Weights of a small mixture-of-experts language model, trained from scratch on English Wikipedia: width 768.
Below are experts of layer 8 (counted from 0) of a mixture-of-experts language model. Rows are named router (the router's row for the expert), gate (a neuron's input weights, with its number), up (a neuron's input weights, with its number) and show model dimensions 96-143. Each number is 128 + 24 x the weight over its row's rms, rounded and kept within 0 to 255. Numbers have three digits each.
After each expert's rows: a language model's description of what the expert responds to. This comes from a sample of Wikipedia text that the model never trained on.

# expert 9
router:149123059137126155120140113156146142140144110136152157135171116109096146136142128138126140174123106138097130119114136114101148112102086106108134
gate0:125154120124110168073132099117121099142142148125166141119131132127124140154148158164122173124117155141129122132122112132181144135181096125168145
up0:155110119137147127076128175134126157146111143076177130147167106143145119125137129084118173127113133097129150121174152092173148072152129120112142
gate1:157160133143092146110132117149116139119099127126150155130104106128160133126095118128123096128109111114143085132149116167145101132152145168135139
up1:154101104154110111096156155126131081159120122142092151126135133168132123114100171128117150150147153163101120127108107118157102092124133134107145
gate2:153138135121133117133144117125084160153170114140129116154136127149096173129166123157105091112159117104130107127146149079142155127145113133113136
up2:155122127141108096129107152119121142092093090149136126126144149136154149105102147145144125144114127043127082136097103117149150129096120106111106
gate3:098133110123194113132138121126097144148139172151096142130121146079102115158130099095153135129109124138153162121162142146099133110128158141098154
up3:151173110136096169112139134097169115092138112147133118094164095170125139133177125140149121103145087122152128160136086111133151112130089115152147
gate4:090106161163114103120127130146102147155167128120192115103106156103109184099121132132117103095120108118120110153104116115125077115178136108071109
up4:088100107088118112122147154145123156114150105140095140153106132142107080128088119104119124133142148140155123151146139135104130134111123134155121
gate5:110117120106160123126115099161153198131133124110095087133111145112136140084078093142125096172122092118149113111140121191126123094144123127121149
up5:083115086141127115125116154144127092119141140150162166111127136147140084153164168140115154148084110128121131129126113095149153164151122140120087
gate6:103097132099142124110140111156109126142118113113111128165143109134111140118158130099144134169152094156126114093135141123157099094159072132142172
up6:131090116109105115087155128119101095135129139147110128162148144110059167139119112136102113154178155128136137080122129104173120134120103109136106
gate7:109083132147106140124169117154089143158142143098144126085131163150134090134146132098161123071104165159120159151175104120081113110070104116138160
up7:134151131119134163141090153120158126098131131159112150154132103144083142136110126160102177201136079106132134093121154100150088143147114108144141
gate8:192128140099155124178164091118161159083132120137173122118137140112093130110098127091137087151122141136136098119147146173117139144118102148161151
up8:202123149085136114153151097109158148047092077127215147161135138166114108134124110136095087142138117164136099170139157170090124149137159109118158
gate9:108132163137123131144111104131118163130120134167076124134114169160108115157126080112150130138138106152113110158158125119140120139180121079106161
up9:113118105108114126111108150138135133120142102157091150125123172156102129156169136144210127087126136103102124189132127099157092185150126096090163
It responds to: Prepositions, modals and verbs in running prose that govern a following phrase, such as to, in, during, make, could, without, forcing.

# expert 4
router:103139123104097142128079155171133139118141107141133128117142149093135157143131104159126122122125139136123121117126125125114107101111121140140093
gate0:096137153108130127157146146124110103110121109122157170103110116119140109115108119167151134155124138147103139172090103093162136123106150151143099
up0:090143119106101090133123083124107109077131135115179156125124125129160145151095138137119135150104134131101133137093099085146126114139124160127137
gate1:098122135089116123143105114122095106165156134132157139140134171095123134094119114112095125103111110135162076144116150153103136143112101126144093
up1:124123090082146135143100148107159123128129115188099131167121087092089140123138133125106158152107159075144101119137165171134149105087108051134129
gate2:114118136094165136135148139093086131129143108115122105137132085109142131124139165101104171102153141138095104132145086140093113128159125119105158
up2:115137102146120104142133165085097124098122089076118137152123119129104156147115168119132124087132121123111056124114136162114133134107129137106102
gate3:126157132113125106106108104100117144122125114137140131101120120079135149134102141097122142171107149129144181130116145131145126124105082157158095
up3:144151118097131124119128174143145169141111122139155172137138147083137173129118146167158096161124165127118161101136109072124133120186084130115172
gate4:161128133099150106142169176118145107142126122100131128097095107121101133129106158112113192152131112142175141119130127118153141102129162111172102
up4:162152111128122091149097177152150103105096122115093088154091070140128110168121112100119173097129142135150118091139109109116124090145170097143134
gate5:160140107133129123176123142105142139080124115160136105154142142154108158108140158130101121135098116191146121143129148098121126124093154089172136
up5:116130119138114150081125176152107120150131155158141088130120116149141111093118181113085121113083146150132102099128143164091109097072089152121128
gate6:162116120070091167116119056134110128084133136125125142139139119069113113119152127123148104116166105163160117124143110152140135171113094127124093
up6:110104128137118098154126148131112129135113146140114161129118189135126101178123095133144096117158155128096132130114145140102130099142150123141134
gate7:076131148142111137102094118117101126144108105135125131124133154126134146113118170169113210058102126115164085099139173083141144105093146146100117
up7:116115161152115139117159145158099142156098115144135134099132164147092139104138178166149196109124113099154104090116178070142145110103092142092124
gate8:103130082119112155138115152141118131073173152148133098126121106119145122141145109132167156154154137130097132128131122119147153119074138081121126
up8:121128169128106094122147128112112145145164162144123114139140134142165103132093132126102101176148105143106164120131119133149139088108166115148099
gate9:195103119167145092138105147107130145093135146127158068151137149099126110108100116129103077120146115137117139071157104166154137118154170112136105
up9:098129128125149163128145136144125156119090122123132132119131131122101134164136155144131131159136142150143107121117136130112154150133082131087103
It responds to: Articles, possessives and adjectives that come before a noun, such as the, a, his, their, new, large, violent, northern.

# expert 7
router:113151072064113116132103135109145194132126102127124164109142115134090155142097108157156160162114164126087138082126150118174121133142102149134153
gate0:134164140125125149092198165125172098108114115138131140149126159103133121157137081145134125135159163134122091147156159138117105164123133149136122
up0:113129140162063140133154142098166105140151137144151113124137099112100116155141113160121103129138147096133125170153116127145083138114151136114097
gate1:123114137133158133113127137123096094110148104101110135103139110070107120156128132167150084113129142101143099157154084169135169173098118134153068
up1:129130152112162079111160133118093133104193138137146149133142111171122136125126147125149146110177126117131112120102143139151107112156136108107152
gate2:114083110141110106133128124141131130135148165124126145169107150121146111142139091076151142087136126171130113142140127145090146132092159130158105
up2:070103141123125168143159131134153125169081097123133140118079120112135149124158130098108139142136143132087176099117129128094106087107145158115115
gate3:140101115109114130144141142129108132132116152125127115125155113104114127161141162142098134152125140122119152121132135118103072135115154168129138
up3:174094153073154172090103146141124103138142138102095126096144115141118132083186160108138130105078118121131107115126142088083137162145140139124115
gate4:154120147071115117116150163125105114102126104149146123111108118133139146128151171114138109112146129123111058158164105157097134130127124156143091
up4:135104130129113128121107080135120101190107123109102158126148130141148147132144124094133136126075145108107129091148101116109150165144117084135138
gate5:139089129165155122104136139110190111135130127138155114104147134157097142173102097129146126151182122122124124107157125144142130120158136105107142
up5:111168098141129132136118128138157122121084100098120133135195137109138128131196118104091144152098119146132144145133127130173112143137115097116149
gate6:138103126121125101145080067128134077159102118156105143162122163125123123142136178128098137163103099122181150146112101109101119111121106126102105
up6:141153126127146167143138083132141121095082111134149155109146127096144123117149124139131115126107182096094123098126121080140165082116159110129118
gate7:112154146116172090111117139099155108112063144165138081088102105135150129116155115100155176123102124151130095136080118133097084148137151128110098
up7:128081118140145114136126157146092099137117109152128124127103094124145115136128160133120157125154115134125129131131101139123126124160144117151111
gate8:124103097109150135158109080109135148117141116083116113149128113102135119102102138148121128137118166148140093146104111138123142125111092140147202
up8:092137139109146121151133152139141113131152131100127136119120156118094101129135145151106121144135156128146086166169109138134130154111096121174161
gate9:132130135109128119143104106114105171119189098123122122144147127155110083149170113114148142101162136100080163148166103141139134153169128148198114
up9:081113116151124135127148116134153156099165155148127103149135135149127122123177136070140116125113155063082101121116119133106090128142131128143129
It responds to: Common nouns, often completing a word, that head a phrase followed by of, in or to, such as part, years, number, process, habitats.

# expert 0
router:139136071116164153159104145127095154147155136175130148137132133135088107148130165139182163165148115134124069133138107157098136113091137105122150
gate0:145121135151099126157095130131185124158147155144109095152129128163114154181116120114126141173139115168125141085129124143103137133116153124120087
up0:116148098090131122112146124108049115147127100140119140090086102109140090104152163115115120122149150147125112136116129134148144139129111097166137
gate1:091146134159109102118115146139093129111094129100137151117123121083144177139101129090134124144138151178155135068163142135136098091126140132119073
up1:127098145137143081111129111122137100120109166131098146099160111096129143158142152142180131131123095148138147166119165130115089118093162158155080
gate2:146107095148132136128134119102148158126107133096074151117143144092102127131108142114164112082138128112120098123137147155079148126155106078123152
up2:128118124128147111137124120127087152110092130153167119096129170075064128138074161145163127145110107164092138127131122147140083103141091149116140
gate3:125153116135124144120098162104141085159117144111111135095065145155122123122125093113090148142133125167113139146102095128154156136173164172114139
up3:120149131112067115157099148099156119135126128129126135090133131085138171161117103155142177124169112116103121157088079132167155142149074157122102
gate4:123147095139165103155152192162096154088128169105127156128195117091141161138141107116151119136126112122129116174175137156144085126143160097093121
up4:139106164129097099131116116158119111142119136149141134123104166096087158122159130094101139133100113119165153133114141115125113130134118149127133
gate5:135152150136119141110140168120114091113112120170127144121096105055127166153142193119124152100105126159151117131109101184111126146157095180109111
up5:107122093141137097141094098110103138143100111117112074123127125097112139126156102089131133124135138078128104116130117118149079107100120146118127
gate6:089098103168115132116062118148104153138142105147095151103130121122119138124126111118148168151160144085160126139170158110143137111128141136154161
up6:110159130159137177140102115117160169115130119108085116090134120094098131123122152119130091109130126109120152096135086109178116093109141147119163
gate7:116118097165117124137149150138129077127135173124139098145132093123123107121129096148111109106145119185127157151146078148154081120100156130141073
up7:125148133124102084124115141125101101116089138122139109131154110148083172109124122119093160139104113127109116147113148123138121141147127133104118
gate8:105121159164132142060078116109148174156175100151136164145105124111157130128104172108128133142114084127155101151113164169112120097119136154146137
up8:135100132111108152093154148125094093160091128086154142129125154117124121106156125127158116096137140135136139099097143107115111101136105147151113
gate9:149122169106061178158107087129149083154102105125150108161126130132097117129131099143128150124094144102156112102159136142144150139103118129132128
up9:151109099119131116141101151152118117160139137139103168118145127130143076098137153143140132122144131155171073145120137129116114152156167134124106
It responds to: Sentence-final periods, table-row closing pipes, closing parentheses and semicolons, plus degree-minute coordinate parts such as 37°54′, ). and |.

# expert 1
router:094148075122136139136155127170139158160112149086181104143114111117147156187116153174132136149102115136130130098057145125121136130093116138139152
gate0:111104120127143136097137147113103116106160148145154063136099127175133147155130136166119140144128134189111107096132160134138125096149124122163127
up0:166128142113138119098119119174101100131115123108130127124140111118150111141099125063121108162118145113141111116073100121112167126136176143075109
gate1:114122135108180122123073153098098105147066123143137144135160152150127081136138114169147174152137166167139109070145129111116122168150133137146119
up1:116107159142117115125125109126158126115130138125153134079169067092135158159091107106117164128160104143150131161143144129109131146126099159117112
gate2:144143139118129110132148128155120141125125125105144127122102059139141149148118145123094163130091179120104122128111132128103095102118097108154102
up2:152160120147120152114106139075145135117121126120143110141088138109120089124149136147132116109153084151142096123106161106154127132123165148103125
gate3:148152166113118169140105111153134132120107110113137154115113141100125134170111146132090137131159156136133078118128156125140104110109137138102165
up3:152114146136170135131144103143153114138135152076125143138117125127136100158078149113168078122121092181142120120098164087100107114122122165110106
gate4:123153065139144091111125117118126131124140169118136138132165149168132127117130124104125124146096138127136105141125137106142101128131158132106194
up4:127098167119137127169128113155124131141110046115100117140139098079157160146150134154135108104139145127126149120126133150129135114149109147156086
gate5:136115195150119135122069081120143146113129170142135116111129110136163110100155123139085117197095141145102131158119109088140143120142141129171121
up5:072109088126114110111139168167085091147167095101152141152082129109122141165098142158151135127143147128127151152126121160162117155139133139063134
gate6:119121137111129123172121121167079125119155149127075159112132122099140146134145144116141115119125110130127088135146128079081117120130151102152140
up6:101150135132114143148153138124156101105130111123183105149146140148123107111120130109117104132149136097138185116106106156176112115129120144126161
gate7:086135165116118145127134112155126112088147175136141112134124159118108119125142138165109134143113078133118121120105129124146166162128162137084116
up7:108157103130166100124109104132120090149153162139185151116135121135127120148098150144115134104138101084128136115153119146097135139182160132158139
gate8:120145098099139186136173127091127153131141074149112104142078117149169101122124120107153163079088149120102149092098147122125103168132137125089108
up8:120113140145116137109139089158142125132135133133130128142157165140112127099122122141119126152121179110139130152165163137124133101132139123146139
gate9:137113119110106109134109173120112122119147122120121117153145090117111105137151111134116150141127129082123119111105095154155120126092133096139178
up9:146152147139146129166106159133165123160161115113128129114165103145129150118110133122133073142136124171177127171176120086107113144133119157085123
It responds to: Particles and words inside proper names, especially Spanish and French de, von, van, La, and pieces like South, Park, Love, Arena.

# expert 11
router:142116124109117105094103110138138159111132144156101135097159127129112151158123146152119163125149153146148068130111102083124135103144096118126138
gate0:142153130115143104138141143092132132103132144127149101148146143114136127154131102129115161146144140120158168124139125101123099114124101139104147
up0:109094112107128128130135131095146123150147089131114131131157123120121087175106121130088117127068179124139143158134083122145146109127154169093162
gate1:152149147148095165111118137094162121187132064097126151085119143143092128080137087120137143147132124108122159175101142083124114156155091134206122
up1:111124101151133097118110145130113155107129123175115105097136156144140136121094122135131110144090127117125107132118109110144100095119123099170113
gate2:104116135123159088130152069131182118121126111131125142128148092127112172152094130165185143105167119107137152111148124072134170147094106132121142
up2:143114095147141119125134175139150137131167085117111159097149144139149127097131083125186110182126175124135117173111130161130101100149160139115117
gate3:130163124095163128106159123115148122120153131116142155144092130120140143134176150077102166077129150117142126145127122141151126136130122109155137
up3:108136113151148126156159169128139128134118044148113140128096135130111153112158098152109157137112139134122201125116103147070124123141113150142157
gate4:100170101165151154142170143130103183142115150123126154133140151119127161138108166090156135090104142153113135151116104149154141087145155125079101
up4:123212122114097129130097124097116081108186139110111098138134122106101129137112135096141099135086142110126144151092116149118097144165144089142137
gate5:094154083131132135133123124146136122112098122112142149128120135123159136136120128116119152146098140140135098110140134108150126110106122128127148
up5:144148136127124139112125141174135143125103132141154163171159136123130110092118111116130111141129144110140117126114132145154150111116132121111145
gate6:095083115121073116124151133137135137132109119124140090165125113101128100114138095123116154134109129140133146177145149130169102136132122119147166
up6:107095158103122151117102129160083115155118115124114135172133115162090132131106121137128150093132145136128149130124153093139113106121087135144163
gate7:183134104140146138099101157148131094154135115128108120128067091140115156143131128119145140095152129118084171125131116170119110122132117112152151
up7:096137114117129125134131145157115174092126140165137146131174165141179133112111133101098140092122089152164095118142126101167139148176087102136093
gate8:130166132117115175102113131123096150125096140151120101123144111119163167171136102106160149118126129126082113114137126196126160104139103122160110
up8:076088126160190126122085113157123124125094172131118127101088120112141149161080140101107083135162105141129142092171149100119132067190120119092127
gate9:137127136102154165126133145093127133165131105129132134179140107122107112121109107141136150121114148066128142092132134131123141136109142082119117
up9:068160115133112100154172142108128140159112142134127144138141131131115129131168110115131135079180158105148119123129107130100122143125128096142121
It responds to: Line breaks, == heading markers and field or section words that begin infobox lines and headings, such as Location, Born, Spouse, Career statistics.

# expert 6
router:142125174151101158142124187129157172105132150087112154120091150108174126106147142146135146103126154151147112149120124122097113129150071134103141
gate0:145185136118112144099144165137087094134140166149145120179128127167101079121157173143104088131120118144106155088084150082132111075087109125099162
up0:071165163130136147130113131084118116155122099118131107172141132166134075115136137119123144089136104134097134116115142122102119144154127180137117
gate1:165144133094126170109145121120119115147079127133128118122132131126146109133100194084165138113091149109089100105113103111127098116132110130110174
up1:176127157144123105089129108080141120076138139161123124188148102149109140158126132144078087085114096110115137151106180152083138095135147139144131
gate2:147164136156138133174148142141140106136138117138064140140126158154127117135111175122126135177083136144127085093131148147148125076117089108155116
up2:156130119103100113163159124112128088128150139121133130135148090145125115140105095081129097120137120155123203156131171130133128126089113151136113
gate3:135148119129158118149132114148121143146105106142137162106124139103158128106177079087182106158167096093117138150141105098115139153146106099162146
up3:120106126092136102156135085118124147116118116104150125135134121088119124132119078085164102154138148107116121124137109067115137155135134126164133
gate4:108128150132170200085116118118107127102129145129129133160159105123099150113116156172126123128137165105161141109129101136164163153144154112150120
up4:151146126172158110089112112115153135144133188148088137125143105133064135133122117112114108124115141183072123133152116132105124119130111141126154
gate5:128146113107136116069138168174140105125193125118129179143137150089137125141089132124143133131137128154153113120149127148076126165103150110135086
up5:176119141119126156151180166115140139151145152168132146116146127127119159117142149156130124087131154138117161092095130139150125118148167167138185
gate6:112103155135187095145132112130160094140131133146137121144100087116137132141166096141119134122173147141165122091124154109136159123117132148137126
up6:128096105148158129171124139124098088095129138111149127140126131127131141109179105126131162143171149133169108107099132123150153116138146137112087
gate7:164096131149163156116096135130118144142131123131141163122141086107114109124142123151131188099125119131135114183123117131136128143143141113101111
up7:092152109140147135107147147130126142151141159113110160118141115122119139181155097137122131107085153108125087138123145131158135169133142107094122
gate8:107106134164138113160139118113134110091121105140158118115174151117144148076087131162121102137108160079152122137115115133120156118078137163162108
up8:137161092130115143084152148156108102184133119129082125119096117143110086123177130118141128116077115145114117083087104148147112126119139108122126
gate9:088141102167128112142110121143105139126141143120117117123145097109142166165167119169088101127116141166110192172151118112128153129115111124117138
up9:140097140118110128123144139125157140137082096141122148152131124103133103132139138116118161118103067090128157167122141114174120112149134089130176
It responds to: Cell-separating pipes inside wiki tables, and year prefixes like 199, 201 and 167 in dates, plus infobox colons and score dashes.

# expert 8
router:161169071156106103141122087136115155134115160157140141127152128131153111154137102139139158147116175106144155124114116109143098130151118102104093
gate0:159166135107104090145121156124116134096129175124103128145127088163143141114105133087142132136152132133160128114096131126167149145166138127127169
up0:107142157103154136112139108128149121143119104082122114113111140146157141093097100122119147121130155069154131151154134131116134116158120100123097
gate1:105119097117144158170084122147129111131152127117114107152149154119159121163121168133123120075112129163118175114149130108139157131186127121095130
up1:090131101114119146121156128113150114126112104127132103141131139140168127138137134137139149129134155116151146109146137085141106166143156112086127
gate2:125104141106142163137116095155054130199117103094098151116142132150145145155104149115133109117118129091114114144151145129165148136093156154150127
up2:143126106140117137117139141096109130103140099129163131114105152078174081129122166112125122138113125129110103130178156122124124144133055124129119
gate3:103133085133093114111137134122124141145149113121075136117127165101108170127154112112176118167129145134121177119141088116100162128110153165133142
up3:125089157113100142114137101124144135117114072129163139121106160134111132117123145125158152113130096119123116080145131108145068119135184099101102
gate4:094119176149127134138112081105151117141135151147154138100121125117168105101093112129110141183115121128130114153113137108119115125129102147092138
up4:146097106128118149132096103119117141088104134116105146127112108147092120105114142124118125162075195156116128132143181101071104141178139155140145
gate5:145101134139092098130113105133141084120101137115130116177147105111102170103111124138084032140113117092142157110096148141144153175144081168123123
up5:154169129134093125143146115143129127123122167107115128139115122127108155142152124099152101101111103132134141131103135143097081088133122150155142
gate6:169182105134132148170121129118115133139126110098141162107124109120129136124134168135127185091101164129129102135115138099170097160136122139099097
up6:136115154133121112118131098156124097109128168113140112133133146124122121124145110138108108085133157121172154088152140120116137147175180142097118
gate7:119127168132100161154151122141145155137104128122124134118165109097110122095141099123154162130142087131133128105145169172144097088130202159145142
up7:138062134127162159105172145111125167119114100148130141130158141170150174099109177134123140128151129108124116119094171160166131144107114162125149
gate8:113156143160166184162098109133144152082123159125103137096128135100163132123144109139127132134138143126073138121136137137132158147132128115137121
up8:147151174142085164144117107129130110085097108179129130080110147106147129119107125120123133180098172100148100134119142146134111126139111121111135
gate9:160123151151153093111148077140142159107115112120101151149133124120183167127121159126143120159106129096192131117163081128129152138147103129182121
up9:142155179141120126114116087161112162140134112119114142121114104131166121119134087180151090159121126107196174085115087118150142175130120129116128
It responds to: Office titles, institution words and first names in biographies and award lists, such as University, Minister, President, Sir, and list-item dashes.

# expert 2
router:153132111119113163072129120135100155144125124127111165134102132150112166191082118144153135122164122124144119107120133116174165119115142131123135
gate0:155117119126138136173125141141100066122131136129133132115113126183092155094148124111128069101119154136137119104136128090148159127116110101118133
up0:113162111136107128157128128155141136123136113130128141111094087114106152100120121163089112127093118113166130142116124169164100163138155173062121
gate1:110130140142120151141082113128188147143116128123141176131124120114174156119099121145129117176150169133114111141103142133164150125120119142098068
up1:105128108092123116148141082115082132155177138133093153161129180095084136142118132132117123120124119127140138110116100170126085134123095129129113
gate2:178138133102144111090150168162157124156133119154147138148120127129142185139115120117138125122145109164142122123143133155142148139102138151098097
up2:177063170142157112080113132120128179126091141113154121126108141125131118117137140170129138138125139152114123144153149170138123128157115130133131
gate3:145106134140126099078132126118119143143135111134139132139089127131121094157149183151107132143154149108130143150139119113134165166161141119160181
up3:176127100139123088108113128098084142176115119147115141126104104128094124139112183150119194127167161116150127122116139102149133176097126134132150
gate4:110109123116144146155163153115129137144159152115134131123124174160178123142099155144115131175140163121120110145137124163188109092127116141128113
up4:110147132125140121109126133137160119089103117113139129123124135170103107090125089119131119111130131166129132141143139094139136144197159152177162
gate5:096069103134138128165109179120102139133125118116150108156103126097125108089123130137137153076139106078100117109104109163142107080147137121123109
up5:148111141165127123105140120181136107159142146104155137114160162069126117145134124112139130134108094111127100112143141100128100110212156156156133
gate6:103082163134139120136133087135128150155143129124152139122120124105128159104158132177104191099143168110165120146151141104156121136125135153144109
up6:173152106137107168153132146116135106133144141119134160141133127127130124150131147125149071124138108159112135133124134133133103115122136121161122
gate7:158138137115131121127087141113130126140094123122124093144163144150121101141128100136107127201146096137095164132126114148091134123149130090143107
up7:167155160120094141154156159143106159084160124142077084134103099080107102132118091093115105096142113163106131139123116100094136124114125162119122
gate8:119161105113111099150126117085093130099124104155124121146130170138159145123132130103129140147142139129146137113120136159164135160114139124137102
up8:143048118144120105061133103159166129138104152140142141125161120132142119124133156199106183091126112127113137143128154143129103142136097155124133
gate9:123117142126123102120159112082119104168108109110172131105109146132126109111110099158132152132135110129144099104111124108156114124115142122149159
up9:099105130086141130091158094113081137171120091095190155100143162134160137112112117151134121099132118118144140127111104142143119104157100115162124
It responds to: Word-piece endings and inner fragments of ordinary prose words right after the or a, such as ten|ement, hall|uc|inations, ferm|ions, announ|cer.

# expert 3
router:144158163130135134151149128132121137115093154156134095104165117150112119163118111144133113124139143117104116118138087126129164110146110110130126
gate0:121146133121147119152145097138118128140124130133139151162124111128128136111144139093126121151130116122138148143127147145119143135123121142099109
up0:125144140127135116148144113153132095111142123142136090152079057121130138111117108051130131132149109117130123173121136147120128117106138134120115
gate1:159102098170149135168149101185123110076129140085140132159162125148131138119086126128120158158128098147148142140131178104117141126126117128164148
up1:140144108095150137113104137114117129115142143182102099121102159106114149092171164130152113093119117096105100138110110145135117160134157133104116
gate2:116148147136148101136137145159133103129137143159128146123114120111151158126084126110152123127140113090159094104094139126112097115111151139135168
up2:136165103135114099114148146117124165107171094117133133178137093109105125121129113174099116104101114151080127135168127128153126170166131131147143
gate3:124143185138139099158157146159099148154115124125156111143129106177103151146132163147139147083167153159115139099149157110119104107134131122128128
up3:130134123163134150092150132115126145114155141139141124135114108164138094142108121110195111148136109086104110094173143163109147105141116138139130
gate4:144137113165149087142194095094070111059117160141169142123126121140161145121158115107176132132126131115141143140131151152121160147078135158143168
up4:104154139114118150136090160143163147154134138118092136125111132121118106131100130144103118091139132110114113121103149138146120126132193141162158
gate5:119161137115108109183163146155114132119132113125101114175134128137157127113120129116130168122144133187149113130098113123123135107114112126148104
up5:142134180131115131129118122106150149138114145126128166127126219094130101129102101123126172153111076120128124110126096122147159118164118136103107
gate6:120106113120093102128135111125145168107154138136123135136100121120124137132129139132100087102126138129140131097090135122132126098105156098109138
up6:167095123120131100117097142111170133193139170091150117147143150165132154115101097118117116126134135182100127151139157096105127115127164095150165
gate7:116133143129157129083095143108120101128138091114118122123114150129121108131127130161141108106157125143111104126115068150165191147127156112147164
up7:136136133125111114085148125085093128137150149133120142101080141141147062123143094110138086143109154113145117138156140139122144118145100123103144
gate8:124094111121095122163142159125105143193135148103179163131185122102148141136075095120118148147190094127128092138170123124106149173140120115187104
up8:121147139110111129143140134135147090152146146137096127133120131111128168146156122111155178132151158126136110134088140160101144112161099128127135
gate9:113149148154129121093148163140123112112130143125108115145105084120109143120116115133111139121130102161098167149140144150104152164121127153120124
up9:138101131129147127125159144128127137127126152142142116126120136156143160127116139158141120113187160137125137116088117124109147101126150155136165
It responds to: Single capital letters or short capital pieces that begin proper names, place names and acronyms, such as N|uremberg, S|ens, MA|SP, plus dashes in ranges.

# expert 10
router:114114124131114168120105147127178135130175177107129135124124111093158138146147124180114152110129128107122109096135110081102143101110133120123097
gate0:087122147144115154138122170120115149167143115122115145157126113145136131124152108134173089104074091130135146129124143130151136112132161102114147
up0:104159103128155127131137161145127104140101149113122127128154123158138112091139092127155121118173169098082122128118144141133101143123127150129119
gate1:128068120155183125098155140112127137143109159114131128130119130137134134153176120152119136114171123097155128131151137154080116169057122085142124
up1:144142136140133147125127154130140139131089166130149104121131118150147149177193111122151145116136161099098112155155130116161124156072112102104129
gate2:140125118152110131133109151110160145155132162121119140067133124146137127166140153170099134166119132124098116113135108155092117117158084095152124
up2:101123105129163122134137116129145134109093161158118141077145118125082109149118153159076151127102105124121124094121127132106128135130141131113083
gate3:141158149136088129155117130135132130151121144149116110174141158098150131101134166118138085120106141132116133153153105113129090115119125158136135
up3:154137103145113124094101168119124139131120145122132125158137126115115139127138154124164069105150119146158081102149129106126091125164125129126107
gate4:103121161121164173148129148142116121165137140126123154094151106126107125123106111133103135085132108146100130111147117113147130135123149154168115
up4:098099142156184149160109130099167133133104132157110154145116129114142130132098130130118124114146069121140159137105119124167094120109141128140084
gate5:107124149136096122099084124150119110106185133142115096134183138123148144124115145127139122111129154127135152140122073134141108115146112112120134
up5:088123131146110152139084132110102111109119110076128093103168114105124113150095100160136139095127158112107126103141157137128165115144115161088159
gate6:118133130144131105138103108112142134144119118181136121105122107110117168099144146087157134114140095070115104120180123129111131087081141127163135
up6:131099096133123106116089115121140180130092125169163122129123110169130114129135152105092138141119121094186109122185138116103134092127179124182107
gate7:148135105123106078170123091123119146135162076130128094163165144121100132169107086109122133148116128156107123121118139109124071142223074097123166
up7:129107091128136133077104117125087163114103149125131095133128151102155118131119149117129120129147121098112101139162133101084124105103122175139153
gate8:089117133123146098144152115118100171106167122101130125165161150128133089131079144167096181127168143089161102122153139101131106111147119153129168
up8:133143121159108155117105157150121132140132118131095128120146137165111146123127118129115162095140140164077157130095129176160113124080141096115180
gate9:117119105118116131160083128140084106120140120112139130171096114132130083087108118100124114106140163131080127135153140132134126117117135118115134
up9:131084104079145130128174125113152129156110152126121088107164130127113121143131127095141120128097118129159104113115143115116189103159148141155112
It responds to: Numbers and spaces in sports or election table cells, and pieces inside non-English personal names, such as Prab|ow|o, Net|any|ahu, MF, DF.

# expert 5
router:124147163125139137187088155159162152078135133180095141090146148106144131164139130108148128157113145119145107156140147128127193137119099111137134
gate0:113121154115119106176100099139105117133136102124091131199119108102129110161102067124104106110141153106165165152112117123099120141093128114098101
up0:149124081089102124095154134106154135117116145140107138097124180101087115081143137104097125179145126157128095155150150141159161129152145105162107
gate1:157118126135158088102166123085137127111124151181145108114131164136124165085097125181124154133125113173121113089088123093124115119129115113154136
up1:142132131143170139133170142092163157139144142148152121167130133112110166144116105181097131133107145133148095113157101131156123115109117118116128
gate2:113156142143132155135160110121128131138146170163103160117118140102131115102148136108153101132097124147128119143163145158132164180133134124147176
up2:147152107155132101112111131133158137100075096095145063149127095160162145109098138159134145098142115103136154124083126128159100124112126128074096
gate3:084100125135139095138161110138095149106119113099118089100130136110105114155134168107123148129118145153164119122133100105166143141138123165179083
up3:080121169109123107121143082109128143152089127096139125146134162114120160146133152143143145155124127131136158132142097112157130139114111135139122
gate4:106119152102137142111138142132100116110122112116148163099153125093105111089119123129153109115117117119114151142092103123153141119116122125162114
up4:140125147159163129153137124153136110148115117150122131155131146141148115126150122117139111141127123110123067152147148151081131139081117093133132
gate5:111111131157132121096090077159145150159149122112111163170143133112138150121164125151134130112098135120117132136090104104102118162126132120126133
up5:116130143143144177104096128153103163134148125123104125173099133130156125151093111132111124134116117148132144131078126149098119145120119127135121
gate6:130119161126123117129094134180066117117175133137102115175188152132166172154104133104131132154126157136124113126155130119104158144147148109112123
up6:171144100130149111155103141140124160094158124120106099090144169123136190157121165122090123143111131134122089123183131102099128114098138128134122
gate7:170134126135120129147079120150127142183149160058170158137133133131103100128114122108089118059141096127159137127146110062136154154124083097143158
up7:120120131116094108153179128119135150114102125141113089119131173136166126129129128177141119139166138115149147118136148178143148112124118142150111
gate8:089121098168123147137121066153098092102091158094119134120148120131149175141108106155161121127141127123129106156134113118122110082085127124104151
up8:139118186118120120120150156141154175149158140173157118124129099112138117075180150089139118169155138100122142148162139117119109144102152067129115
gate9:131137167110179139130132106128131150115141166168163118149145086117136119137123170114154130136094116123138105143112138122117121108104137162141123
up9:110146126124141125077148103136147122109138138133136133120115091149127100109147109124152175126135128075106122106118126131093145150087122145172117
It responds to: Commas, sentence-separating periods, opening parentheses and clause starters such as He, She, It, who, which, was, but.